Below are experts of layer 4 (counted from 0) of a mixture-of-experts language model. Rows are named router (the router's row for the expert), gate (a neuron's input weights, with its number), up (a neuron's input weights, with its number) and show model dimensions 64-127. Each number is 500 + 50 x the weight over its row's rms, rounded and kept within 0 to 999. Numbers have three digits each.
After each expert's rows: "mostly gets" lists some tokens that are sent to it at least half of the time. This comes from a sample of Wikipedia text that the model never trained on.

# expert 53
router:504571519445500397515464435565518515430576517571534539507544397503432435424476518528458461453492497486514511460586480518511620452559506416570473572493490515494455528431543507479457445534499487
gate0:411518577440536499466491634506496514450530466464443509484557507560445413508418527553482437462448500479544493570517597559541483581436488569504510499490465466550426520452577473526568468485569437
up0:505498386593408493444459471534469494444476550523512402488477567407505581531540556555475498492503548510450481492534519471436520546463505540517541541531468518476616476524468475443445485480520483
gate1:465560473480551478504512453484562466536563456523507555521475552426487444498472489482512497571497515529612500507558524377487542459610474470526439526422485546469520461427538473500486501473469476
up1:409464403437547473486523330572498473481543497503536651544515502434456551469567476511505434482537552574482519524500402518523503469553519488535443560562490452494547484487466576476560475474505538
gate2:539529476384454572527556449598527539488530556505450462578550453523587410470480517499496488508459537505479536368452484441505566487560473532539409599537508483468513554495581562404489555446515476
up2:453461547460474528552428547455473472486550541435528580377533478488414623494502515425434474454530543505493513586502507518567424473468502535511613537540500479535541476540621479534516471573409499
gate3:459571459610463567517539501491450469461551514434497561482402476478535489540377485572522474565550512465503517491540502506514496483361484525464448537445490595525481410538542455559467552482500406
up3:525431543440448579481508562497521563525472457462486553515500561519470525537610458518534583467439438442435450436493604459523514445579383508560491477496487447495552547537433473517477520507450551
gate4:465543601422483466532409554468576505526481453511492501431517550506547512387489423400384502564492477517603448379464564523536424507491565460540587501502500506585498512455526570454517453548445477
up4:502515539490389554465466588491562460490434428480567522396525527534499459440530483454515615548502475489581546488529459464472506496459542511498517517503514513513466547396505607450476415537547548
gate5:507511457423519481542455451589461484437503523530542607614517433426497528420471554493504461439515467480527500517586566546595527534608535517507581500504422544510542492542466529462407490450475488
up5:538477533409461456435450425565508480439533497474438462561503450514489493473533530490521508493541525462551418545597605453634570453426551517551530557533534516435495557471519588524388478428503524
gate6:463560498426507448491455487524537487454437533525532514461579447481454509495448513546542417513573461561572488518553488516559586516561449473557502526586533481391456554414489524444443419530503557
up6:546577528385480493546478424465502461518463525475520518499520447476447531438456451489555377493523511535521416506527455488493571506505491541557510593550564476328442455421519518478531446527465529
mostly gets: " at", "On", "″N", "At", " attended", " joined"

# expert 63
router:529594545516508509505455510559488625413489528602552518462534449516505472547383640548524538470517504521515447481592502555519554500529435388570538507520503576515492502480652483486374443495459478
gate0:592491552555506441530478472442470511521539482504568513466552471512435505406588528488527498497496560549453513518457519548549567578540506449528508451525491481544384565505427525443480464539466449
up0:537487474518519469479579652494537498549475455476433493530476502493488574485508508487474537604537475498482431465450451550522592502595395450521555605459432543472517503491475474438514480550500530
gate1:645630528472545501418518480587431648527590509447495471449571430558495477551466422524491510460489535467478563396508443573507535415520477440552468532512522528450482549513542525452515524426553421
up1:457438459495527553674477496456523453506440570599536502522497405478446470491503435552509557393493578470439461493551539449626536484546483553453497565494461532609531453477500582468506519558394513
gate2:428527460500497596538445481430399517465487512489437434515547442541548466476521564449454476423460496509560540450485472560517465565509478461434629436427447522578515437553570460463450495443530461
up2:461512620559472438533478486457591390435474435539514501549546579518574461478422488466564529427493466437462494466533530510501510501616507470392474499545514560416548468498435448523507425531484481
gate3:534516530548554474562518521579457553484561594450547561476422460555489512398408568523476550458437515504499473490536540493432526481465487550521462484470507563526493579502520488534637519556534560
up3:579491513597571542467553557489501639477509566413498533461438440543523564417414541512436533448449546478513412555509487504536500505484488470542519412396553543542450458584513497478603464477539511
gate4:531590438481519497437525548533510540541449469538529479531462589512455614624539498525549525420447503488524546466533459468437540532455509536510597519528401432580468539434494578482462525459479486
up4:510465446518473463461499519463542430564515458515476549539443498481550482440560425514527472502500552483413561514455510515444442534566502497571428556481580539395551447489527445498554574523647508
gate5:489542545516495437420451500493480522500550437512419549511544585457601500489482552473513505622473582532485537546560518533542553602545540429530489544504480491500432523454564504521445501504467474
up5:500563458437446477514501547508473436531439515472476446520484519464447447480519517519453555550419645472508415492523477552582601453364574544402583578617544508489500421404560524450524497639506513
gate6:465475503569500434496448477604534456535487500513502405483507465512489469487478409545473483582419545530504502536547525523432498452475475516488489472444524537543381529459562505544450486552395491
up6:497524559498476411422425553578452531517450449618507455415607466534625489575479533476550441506483529534531503581533485472569564491430495489565480426521482498530424519493577523502474497554451515
mostly gets: " until", " before", " After", " during", "After", " During"

# expert 12
router:557531475556477557550511427554542529492528483569502516449518569548474525430487551623402497497475496521559449501524515492507504528526516430474491505492381609458481512505620489484482404574424450
gate0:494513519566445530565407451527549563476480548551482541446531579465479489557541517563547525553474467481424525535503482510522451440495478466548396540447450480513481615441521525605482474498527529
up0:406511502558495480492440478532447591532538426570441548439559541414468449503452480437537436492510478459556521404590551503502518466457521478418551480455495493458412582549503454576559471498480472
gate1:482529550471456475489502531544510449501501492530469458489478492474538431566418556624542450437408500523534511619588518436522541458389475485472495459484412547549545527494486584531592445542583585
up1:432470561436535555517438428465535418439539530563532556450534577489451524456541538515526528510448506461524472527575445535587591564623491484574506510533577492570475462508526539534493496422483542
gate2:525508600515469455410477509527576548509497581591488442538488505520416528557573550483448534402470505574570564481542487443489500554494581562605466545591518475591465486546490546459537425528434466
up2:472448484478581474565494514507451553541530526545441476476469509450529488478495478612491527518497556538516583463546568511437536494512454447539535441384525506542558492501501456675502566470518508
gate3:498506510570502451566506521542435380537575488540475484605497500444457479575524543543480538475437500497416433527678564532509570482552547475533500520474508464541454477575577381529566505522477408
up3:452444556462538645478421470530444481505452575515537461466421599497380461437535604476476472499517516451565451526485551561450471579500494556510550513509510449546522461504415486586376513485408457
gate4:509528475501558484460406450540547516500424516520433401459567548538551386449559567485401553482423476517480464506562542556558600531548495469522468522488471556533486473481444486572490400534490428
up4:508503526423562426474502437503505448490482445476498582450545546510621431526468473485475480448506529510496506534572605567547546499463551490448511465494613454583428538534468422549552445382537511
gate5:561529596534466475470485536568514502507546484473457467551447577449561507563498463540515513517498577524478396509433481486573497549575502462418566567504464466520483425487534536612434429554489467
up5:443533555453539558582440542512476553459508514504585440468492450555507454466623515517503569445520554478507583501495542548468511470410442529547536403551506600479442563561445459447587523443431470
gate6:559498566491524538450407511474440464538535542511514586529465561471509586434481501539534543541532544452502413576573522485461607497482621506483593532519571426571497564533527525471417437509401446
up6:480525414519586442546559515553498540467503500514501512514493534516468501510567483492457457442487476515514505536493529545579466431585337463542468402432465499542518522452484474486545546504623518
mostly gets: ")", "]", "}", ".)", "”", "\""

# expert 88
router:477412440462425459508451553509532470474502479463596495480483577494510476529568555494405538486481442416466457428536456468557610502476558494458512551489463496474580486421550467434569456459540502
gate0:516564513572503606543467564484532439481604525540497505464513529543460638525410518482503560432478595538479494471576559632453485510531427442543458499445542487423464454572424484559517437427467466
up0:549464530498564508592589442588561502473498442458458494477499545456480458575498540480435553524526520464499477495460490465573424397548433432452540503420528487530542472560436486400582501488437441
gate1:421550572498487524446609433549566531477514568616395570552510479478457520512532412572527438516482530503494535532481486495545476437475447486508517543515483512626479550575600499590470497547532471
up1:517540514501511486611532536450481476519576431475507500518549554479528500495410573466481493464494580550521506438476562515471440581575479462500583411451569529464439502511341518519446561446524535
gate2:507552611565439534604498488479518474534482538503374541487466495501512512459498464396467574440538530553449522485514506549514502490423428478447529524426510485474524561491544536533458443507385502
up2:506594459529501466542551546481484600541623423454507472459517525529499523454483445516482473539490516519466467449638447474493470455454539490509577485462420518551471563479402474409485392532494494
gate3:500533506461475543535473404466549498354507424502586505556508459515546540481492583542558508560511488486402531548444493539500498486481540542515481496465423541548467560658490466499540459484449499
up3:499438530495404404545515515485440481480394532443472473498510521444468530457534439509377636575435481498575538519535406522573536534513444415439401447536509557535505579538542503524495580558497528
gate4:443475496553484520438557535483503565503540453472464446502420532509472482385556568514500458548470576456491401457587439464477522413543523530383514506482528546451506451560416453458493432558461453
up4:487517471524444503603454535496399492521468528517532423483517540430550518465492481511487488637479514481453508469426451340517488430536496560369583542461462516509469478567499520368499542537362526
gate5:514486548478401522575419442513527448461539508543562513460526578462573440490568604477504467532531537535502393488637543512522460493573500458563556585378494492477475524524514429547455467460414428
up5:555571516532567596496502451484565463523546472447523572506471460588472427495504534460516515567553443562492515445415540533444506475473525562426453452560519465398467341504383532540484547471545463
gate6:512578512544444459469541440585526563558516388651545466538571506494530490522469533455466509493504503508527480480616491509513516468439444332557501509499451470518513555485440515460460371518517493
up6:603528555488520475492495529516539477492528539405529575524441490518508573570541550585419547477559532519589504489569512565532426400439536444428526479464494544474505484535466537512564534481496422
mostly gets: "R", "E", "U", "O", "L", "B"

# expert 55
router:468479421534536497509533524498465492489492467487483528448417528583485446559527461500522500555493466456506424401512437546485537452462421496494473562506534415550562505522520479487422498484463459
gate0:503533494512547521590429446502494508502508501533447455437461514463480526438602432561462493531520451491466443439532476498347431583544595382410524470461412484492488540517582577496492550478511499
up0:577448544507459495601449450484502416447582492439482460582456521492565488549452487498428539500452463482458516443564434517507487458566464469468488422584373488473559452579407485472539455552488515
gate1:456589527483504581500513559406449497495561525485474465481444496409506524472503570481561442536452466563562415541510529540506481548523573529494557566513481615518525494478502559476421441534464479
up1:535588509473524499563455502504605500560477559495460491484437456595520505478644467465525442456519555492406455547387522520519412460456535469500468483490557526508458553583552453475477464451578412
gate2:477549541563509497522440601491580502512508534500474452505526481480435443549507482450468582449450570503510558542576535580510492445478580508491427523522465498528468655417587552475492403483569567
up2:573537519512564551535559554600555486555427451441466439450481482480495489558537513549497569485551564509512578589615468442460506445410505532533441481520600435607533498460513528561589439444521565
gate3:486478495380576525481566493498495505474434692585428569491605448447531472484492494521454490487487523476497463618403564534565482553545428486499416544476442474509483478513440463517506469511536483
up3:610484555528504500455461493539602578503549523413561440548511518534533534474530592561542456527520496471533564428495483439444514430498487389478512439437561546418497478521470431433508493525488487
gate4:519570481527504504527492508472431431571490515550523512471501404488383535500480457573519471549545588554505539572445528518471542529551467458522487523452482527550400434471534472503512540419526555
up4:469463382468490418496584541426450475433445470508466461423587524391526435476511475462469455450541462524494355494462414455536525627483507568542476580487459449495478432423501511509487547494469496
gate5:522547502570490484471564417552549424431475565545425528453543615502391621552419468493570493518468500510546451534508522484559555418470427514484456519440555495497484470435482532571488489409553448
up5:456398520563530571413494489516473524501496477497449492479377571363414566484483521478476480435469413501524537525443566562425436505501423548436471486464501478566572477518459431460450530600516521
gate6:532583569503545422493587547426442501520531531475541442499601538479486495512475415526448483594550477484496466548492523536405471522438423424427556429503479560510512562465626551541502456489437493
up6:465455532487498456545417534529468568494466498489468492468483600485573427477474570535499404504451582518385479459612493479603532518471583496566499515515456526487401416454496482475417470482470507
mostly gets: "-S", "-D", "-M", "-L", " C", "-G"

# expert 4
router:471475490546486469485557478500487570539570501508552527437533474525406423474425527534382398524458475447626497545561520555491549487553396494511534500530399492583506569471533524463515565502443498
gate0:470509542515609550391531468537536535435490548516535468486530475526545422504498428574483475513477535516567576426539596548452565514482528457598476616447492502391418519477483584491599451491460498
up0:499432560451425531552487436519535549408570588529489443441497516628611555510542434549509534457499541446516511548550581506477492555452493565553508548466582483550513584480459563531464503577493609
gate1:554508488575551539469547469564533519532574526437508510551519531466416576435459595452529533450496434505474459566468616501494472514429434480505464636531436539501492445560523512592543544496476403
up1:507500608534614470541500472451587506480526444457495498526512525506552486506539568462489514410485389599525466489491552383491494418517547421453461442470474535615553358478517547536506545454497564
gate2:477510403419486523439525412455407456491484512529534588573570466415478446439354504534546539556533495470508518517490575547581447504538553530542488439500452522457533487515657550512514494513465480
up2:571522529573430382470484479544505476453474552474456560559525480530564508491514456487517537461541410510553473485416457578406542473387510531439457465445456585573453463443454339518495477517597541
gate3:539405489537466441580452471487466468524511599511455511530498503468383461532494522509500460517497500487568562546488581562419541600517436492539572499465475532506387418576539485490467601588422472
up3:474432572459397429631485469492470437518430548480539594487490444550464527530487445494502573616560473434510520641499525490495522554523438545562505577511504446482550497484477447445486503583488497
gate4:465549445544446512626493477574563492495503545496520513456504503476455383502495484518503546470460553559509538443437483564453583558520460480492550615498537554489542530602504508498470492525417462
up4:581503560561481468512426430513501542531592516507470501509535507485569508474517452485531540491531516511445488450500429450589518450604537472459586465603466533534601608488432520510352541546470548
gate5:544575508501443495468473410476470537487557514461537547543559383399488468508464618499559549488457476435584476533497586519488604513528439467448441568466527444504469489542535499412533435526504525
up5:676561510457588619501519451544500494480583477509425523469498488457464511543536493556445472552541557535463494486424557577457499511509487541457505554512546524432588440460438506568520553431384433
gate6:584545485446455546663553546496431472516510597633481458437483459482485527412558459480494546554433589506486528594501511477465563599556536474471505607487530503513531476491546541466529464545490448
up6:528509507497491440535515443481587561538419481464500518535477496603543535486538519501533573452537491526439583539453446551464478618471462430514538484512507437484508473538416552331535501582438470
mostly gets: " D", " B", "B", "St", " Bill", " St"